Weights of a small mixture-of-experts language model, trained from scratch on English Wikipedia: 9 layers, 6 picks a token.
Below are experts of layer 5 (counted from 0) of a mixture-of-experts language model. Rows are named router (the router's row for the expert) and show model dimensions 0-127. Each number is 128 + 24 x the weight over its row's rms, rounded and kept within 0 to 255. Numbers have three digits each.
After each expert's rows: "mostly gets" lists some tokens that are sent to it at least half of the time. This comes from a sample of Wikipedia text that the model never trained on.

# expert 117
router:094131119132164105141133088140088121126147153114125103148145145110104080132152137141122098149083152118113155081154122158134102134111103151154116079136128132113107109094135104140132144121179158091149117132138144147109142121150148116173119114098134096092135164094153120107073142107126175080119140145130111106142159134131140096146124139143124152105151155105118099156149182160168172119150
mostly gets: "i |", "o |", " | ENG", " Chevrolet | ", "), American", "on |"

# expert 80
router:101123117163162122142164102151114124163172151111103129145147125123078115131139164152133093165093139089113151094131157142151114123108119142143094088103106150072099121111143100159133159111127137125142109140144148137088137117132132081163086123119146126117156128125148176120108164111116153116094151153166092126144157100094147120143136177161113142089123129098121120147148125116175136088135
mostly gets: " is", " was", " were", " are", " also", " to be"

# expert 78
router:097080127160142145129156104145138120151142149127094104154146136112100135150127132127174093161119135128113144120140137139158111107120130125140127092097090138113122118126163100163177112098153176109142112153157146173117153114154156131149143092105161100126148130086129154085104134117115134095088121127186109131146138100096136098154105136137106171119144145141138124145126124201134172091144
mostly gets: " pro", " trans", " popular", " inter", " real", " late "

# expert 108
router:112092094121148107141152137149115113142160162127094125152131132126092116153141136111143109142124182123087112125152138137158096143107111161147111129064145127132089128104141110138130163133156126101123122125153158149158141094126108100132099104085131094075133147111174148084138150103137136129104161133145128125131161095110152106125116188155091141084138148107124090110132152167171144093136
mostly gets: " district", " District", " Ann", " state", " public", " Metropolitan"

# expert 128
router:128089146167145111148143114136094104169144126108132118142167146075103151165136136149142122159116138125069166110144117135142114096101136154137100133106125145110120105107167126163149145127178170113159124113135150153097147085170138129132122095082129094112134141119130132115126143098127151100098174134107112086152123119105150117148142136139111157108154140128144129144154145157196140135187
mostly gets: " (age ", " / (", "ithuan", " Rh", "orthern", " Ly"

# expert 100
router:100119105150128095152155107152106113132147134087104106135114149094109116134152146147128068140124142069110142143145172115138116109116126154152114125124107154114103110099146126161133159090164130142134125126156131159119137071132139109165135103079133116120139135101134160119125143104097155068128188159138121108128123097109148084146118118141131170138163129073119106173154149128167141141143
mostly gets: "ump", "oot", "aper", "igg", "rel", "itch"

# expert 144
router:130109139141142129149128095154109107135177152087121119146181154104105120151125128149165112135137137126092144096133132141154127098128126150125116124125110144078100120109148108161153140092158158112141127168188169146098174091157135121137127108093134093115142137095128133098107132100129144084092127154136088111150139121110157090149117157149113157114139154125116101140142178168144172092151
mostly gets: "1", "20", "30", "25", "21", "15"

# expert 93
router:073065088126143116139155128141132107140146132113113130147136126123067130144137174116146094132138153094129141141133188134171096110137128156124120106099090184081114123111135081140139134118152146133132106151176151164110138080146143128120136098119158101116122150088164166126112130114110123116113151131139087138132142109089175111137089131126096143124131147105116109148121149148159160118130
mostly gets: " sk", " rev", " thr", " coll", " fac", " pat"

# expert 81
router:087102095127121115161121130118080143134160134119128124145137135119104098165157141137122127130107149093100120127153128177156111106126084152152107076104136148133123100110149117155164130101150158125145132171181146136136114091138166131162092106107140107110137154113128137125080129093119175106123137161145121119129148105117118091122104163168124124094145164092101149125113139169169146139183
mostly gets: " government", " episode", " program", " political", " military", " road"

# expert 142
router:111115148150150099148123087184121129170154164077091069158130141112115131150136152115132116140096138110101153118143137126134109132117088135157115110088110184120117120139122128150111132141181120110119127150149132147126135119126124100117086100106135131096174165099135147115141125109124156131124133141135135105151168084112127107148108143124131127087127135144121102154180170182109193109117
mostly gets: " JP", "} (", "L |", "- • Summer (DST):", "- • Density: ", "- Genus"

# expert 134
router:114088124154167083134132115147108129130184173106124138147127154133085118185135158159129087151109137106111143106135112165138111116130124156149106110079140159135114093071171116147168135134128167135129124170148169110110130093145147124166096112084130130101128118104137160112079156109099150112109151151163131107143149102117144135127126140150133138119139162100128129123119139183150132121144
mostly gets: " military", " mother", " government", " office", " family", " life"

# expert 127
router:121132137093140108149148104141118104138134141136118099134174127113117108140123129162128125112091157138107137125147118157160106101139135138173119108117118135125123088117133084159153159106143141112150092150138160163089158089126158119174111096102163137100108167103133112120105132079120169108111119158152148147130168105120165105145139116153141176076156159139117107141170181178135135105135
mostly gets: " Gr", " De", " El", " Gar", " Michael", " Harry"

# expert 138
router:119075098146160119137140131125078113131189170122125116134149139139104100150135154148153115147121164089101129128125157173139110122111107150164074085097125159110103089092136139145156133130128155110147108152204141136113146112145148133137114106099125104113115147108144144091106117101117142133106133138143092140140136116090168135139102161137117118100142147091118114137121128182176147113135
mostly gets: " episode", " wife", " evidence", " president", " daughter", " son"

# expert 98
router:083108108105140105140130115143132125093145172107116109145175147101123101145141136160130129127089139118104139086151122182176106110149080145151121127111138137131088118128140096157160137123148132103159094135145152126097132102140127136170108111089138125062128156127147139113070124087108150110117120142133137102121155087135122094139127142132152134084166162107122122139156182158138142119162
mostly gets: " Thomas", " Jones", " Hu", " Marc", " van", " Jo"

# expert 90
router:093143113155160112118157122150120137164161150113099132143134125099080108136153152147129115160154117077115146079127129152140113127095132155126099117074125179090109086107152099147136152103139135138136102135156134156088145094140101108138095097113152112120138142113158153071113132110109159112128187165159110119147165092127140142154132139146127163116130122116118123124140140144164185128128
mostly gets: " to be", " be", " sl", " can be", " imp", " well"

# expert 135
router:122093094133130094150129071133123106129135147100073117145135128102110143139168136139146076135120147099077140112140126139176100135100116127170125148130084150121114143120140115159139146123155160093159118141166144139100157101135147117183119089116128102133111138134152179112098145107090126117108132146127096082137138131104138121140122133134141155113142112083119134141164168123180158140177
mostly gets: "š", "ef", "ut", "j", "ss", "ș"

# expert 101
router:125110119130159106150132141145128108170152144112091113142173147130121096142164123139142131147109126111082163106142121199175124099131104146142096105133119141126125115099160099160120126117172169120126146149136154173110141097133116139163127130097176117122090143113154128117114119088122130111132115138149108093137150096138114060182109157156135131102147147109119138140119183159110162113145
mostly gets: " American", " International", " | DF", "weight", " | MF", " | FW"

# expert 68
router:093111111145124087145142132161107077132153115130099135148128149129110125130147127146111133142075159130094155076163150160159083107112108132172118105123136136113090113096137064144137146114153132126142125119150155135128163096139120123160101122092134135110127167104130151101103121097124119128125156130137135099172147117136135073138124190172117149122181144116121124151116173155143120094139
mostly gets: "aine", "umbent", "borough", "ane", "craft", "th district"

# expert 83
router:110106137124136103147139090153133117133162142109090139144166156099135116158157121138137109148079156126086139122128123168170120101116101142155086114123097129139106108109121117149166162112163159094138105165142153119114122087118159099170121100088142120126153159122144142090096146078135151115103123142162131097139130136122124081154128178154151116109156183118121130125140163163136148105146
mostly gets: "SA", " BC", "OL", "FC", "AF", "BC"

# expert 96
router:095123120120150100140134113154094095163156144122140121142169139121109119157158140170121114148116133128097159096152124152157108128101092162164098102130132140107097097088129093160141170098139144115135103145155157156093168100147140134161136114093162104072130157135150145112080130092124146107142137124130129107144159134136131080145145166145133136125162173108115115127112146171150146087148
mostly gets: "a,", "i,", ", U.", ", New York", "o,", " Chicago"

# expert 105
router:095113110152168124134150098149109120143168135120124123141152141110081116124113147146123075130095132119099141093154130157128106113117116167159102100105117134091107119115135079152131166111148132103161079144134156125104144114151149103165094115106169136090147135100137154118075144101116168111090123162173128114127152124096144102121135159148142138080147141113103106137158152159169149109125
mostly gets: " was", " were", " are", " is", " has", " had"

# expert 122
router:117123127165118134135147116167119128115153134125121111160166153113116126145113150135149097149129156118113114096134141137178110096145096142141117132127115154081115126119161123164167128091127140132149109152147144129097133112161143106173102115112134083118157139074137112123100136113110153101104154162144092108158169160095188086146122155132104159112145160125119091127147172168168169110147
mostly gets: " Wh", " wh", "|  | Republican", "|  | Conservative", "|  | Labour", " Div"

# expert 125
router:101090089141146117147164104167116133140154145115094109155145136103130096121128121142124097122098119096128109079134144124148109114092110134142076113132096150097074114085146107179147144109140132129131145158137139156105112090135142102146118092088143122111160130099150159097124117106097160136125140135148123121133181088101153105179134158137125182087141113125143103171135143136145134107149
mostly gets: ", which", " who", " can", " would", ", who", " she"

# expert 136
router:095116108138112111152125143132100119130163125100109093156144166109109111186182131148135101117096144107095139107146131176163082082144113124151118092110134115126120120128149082148133139100149154111137127166153180137120120089121124133154130126100155118113124148104150151104115139106117153087108119135148134123142187110118131101159110173151145147096143161111121102169137149159143167153160
mostly gets: " Science", "ium", " Racing", " of the Year", " Space", "ata"

# expert 157
router:095099141171144100104141073132120122158140170061110128155119126119111123160165134138129106117093178088089134094131144143120070120134105127133101120121118155121110118123124108142126140102200135105136118141137163133124119114141142136141091129123130116112162175111145138097147132073126147110094146144123146085122152098114125116129102176098115125110140160107144119164134168156165148121129
mostly gets: "% |", "- Location", "- Label", "ation==", " NRHP", "- Born"

# expert 64
router:120110130139135129137145096165122101149171156096113117138137137103096123150136136142152106121114146122097140098152126162137129092129122159120112125120121140106089120111152115190149130086180149125133107165193138166109158082138149127135111110098134118106144137100128130112124131097119160112128147170138114104148161097108140076135135166150135172115144150115102103141141187179154165109144
mostly gets: "70", "60", "33", "75", "65", "61"

# expert 91
router:128117125156165123139151097142126095143189154107097122136153147118129101152143152145165109140081146118125154087163162148138110111091120140134114099094102153108087113111151093134155154100130154113136100141129160139086155127127151085152087126105148128120160144118140150113115151129096136119097136136152106115173141097115144079160095155132087152092158158125096118143134132136139158079133
mostly gets: " with the", " by the", " that the", " with", "ed the", " into"

# expert 140
router:112136110107169128150145078149118125130146154118113125130163144108125099146147149133145119140116139123104142095137120189141094074140118163141098120125104147113098100101144089158177145097138141140143117136148159157096133098146133114148144109093131141106118144090122154105098118070120160087134119158140124113126180134132157079138140128146127170109152142111114148141171184168151149107141
mostly gets: " ex", " shoot", " medalist(s) |", " j", " sk", " walk"

# expert 97
router:149127117130135106136159101141119122153143153103123084142135157109082143157152127156168116124096155103076140159134127152159106122114114167162105102120100122134133116119138128157134154107181154117128123160153115167116154107178151100155115106116145104134163166129126128087106137104117134128129149137121114107121136097088119113168101153184106154121146178124111113134133158191128181115133
mostly gets: " / (", " U.", " | .", "L |", " JP", "FL"

# expert 99
router:126113127146157104137146089131105121151153133117110111151149139099090094150169140147130120161090132135131148103146157185135115096101104171156112096124107131080087111087134108140150140111133157114147101138130136146106179108168157097163130118090136119115143152117127127095096167111100131121141136143158107118122166135117144096151114122150116151100134169104120123166140148138169180086162
mostly gets: "),", ", the", ", a", "s,", ", but", "er,"

# expert 119
router:100124121115150097151149114137110121135147160113113130140163178117119105127132111153158113126100143127099137077152130175176094092124115120148095135110151126130101115134168116151160126117156114086125091144152142133131149099146129126162099115079130091082138155096147132119085125092103154083092113123135158101128154121131133080172148148156145153103160174116120139139154172149135135112136
mostly gets: " Avenue", " Philip", " Andrew", " Bob", " José", " America"

# expert 124
router:129097104133127107168148109163130101153135121119115073139136135108094121145149166139146115129102151125095149164132152120149120112103114188157112128119089158099122098113147139157151149121147133090141100153148140171122137090139141122147115064102144115096133144120136143116128162100105155124095146175121102095137128121086148101142090140183099137094108128106111095152160159142144153120164
mostly gets: " Cy", "lean", " rem", "attle", "ichel", "él"

# expert 132
router:138122098134131099166118113153097095149139143107085105136151159085115091130138161142132127138127162119108159103151126184130121135082123124150087108099097154126124107123143130138129134101186149090137111136144144137097153108165140119135121067127140102092137149137154156086103159123110150134121138148165124095171121139114146129125109134163102163108114168127116141120152176160139162081144
mostly gets: " March ", " December ", " June ", " October ", " February ", " November "

# expert 111
router:107114134139173124153157092135125112171156145127114091163169150117099113154156140137185116176110130112109144086145147171143122104098111138165085082107103144106121109105149126157152126102134148148128096151143154143099169113176138107154104103107131107128168150111135135101124127119120133102116155153144105117142191094109136120166121132128110142125158139130120106146166141157160167119132
mostly gets: " \"", " | \"", " (N", " (D", " (L", ", \""

# expert 77
router:124116132166139089148139068148110140172149144076108076159146149107098108170167142125134107131076132113111147108157115152118144072126104149130109107093118136124114121111147127148120134118180115111142118150135127145112126111129125107130091095115145144096164178108161133117137123104099155123118128147143128106111157066116149099135107150125132138092111145127146109178132166173130168120121
mostly gets: " JP", " ·", "L |", "- Conservation status", " | Title |", "- Class: Insecta"

# expert 115
router:110104133129162115141143111154114136122160145116108117139168125109100106159156136197153125127119127131113130098138136192167104086134110138153100121117145168114101118099151105153165145102136150118144079146143173150099151092151135121163113085089159123095130145117134117107112121087107134109111113138151143109135154120111150082137122149151139135087160153107108114141145179166168142111145
mostly gets: " Bar", " Mill", " bank", " ins", " Tor", " bar"

# expert 145
router:121122112120153109150170120134113111142155134117097087129152156093084124165161149124141118162126117127099145087146160159152139116086130157142131109123104108131100116120134107144160153107145133099146093132152149155103162105160135092152091091120166092100163171100151126095093127104087126127121118138151112107144167124137141109151111126157106174128148135094120109145123164168157175116165
mostly gets: "—", ";", "  -", " | \"", ");", " non-"

# expert 154
router:113106128173159120146136089136116107146148172085090118172123124124132116153132175128144108118116190112095147105113138111142094117127120127136123119106128191119126086135131117126131140114199145101108121142141169141124133115115130119145088115128138108116143175092123118109136157104120154120087144172135129084129162103081150131127093167121099130107122165118121102156133155174123167113129
mostly gets: "- Location", "- Born:", "Personal information", "- Release", "- •", "Personal details"

# expert 103
router:106081141182141121145136076144124107162146147068098097172142116129121102142135176133127094117111166107095146118134140116127100100139121124132125095106131190114123103127133119131135137114200152103116124143146162135136133131133124128123090095131125113113132166084146131106125143103121147129094139162152125100124156108083159128121103173114092132111128167103120099161132155173113157113132
mostly gets: "Personal information", "- Location", "- Species", "|---|---|---|---|", "|---|---|", "- •"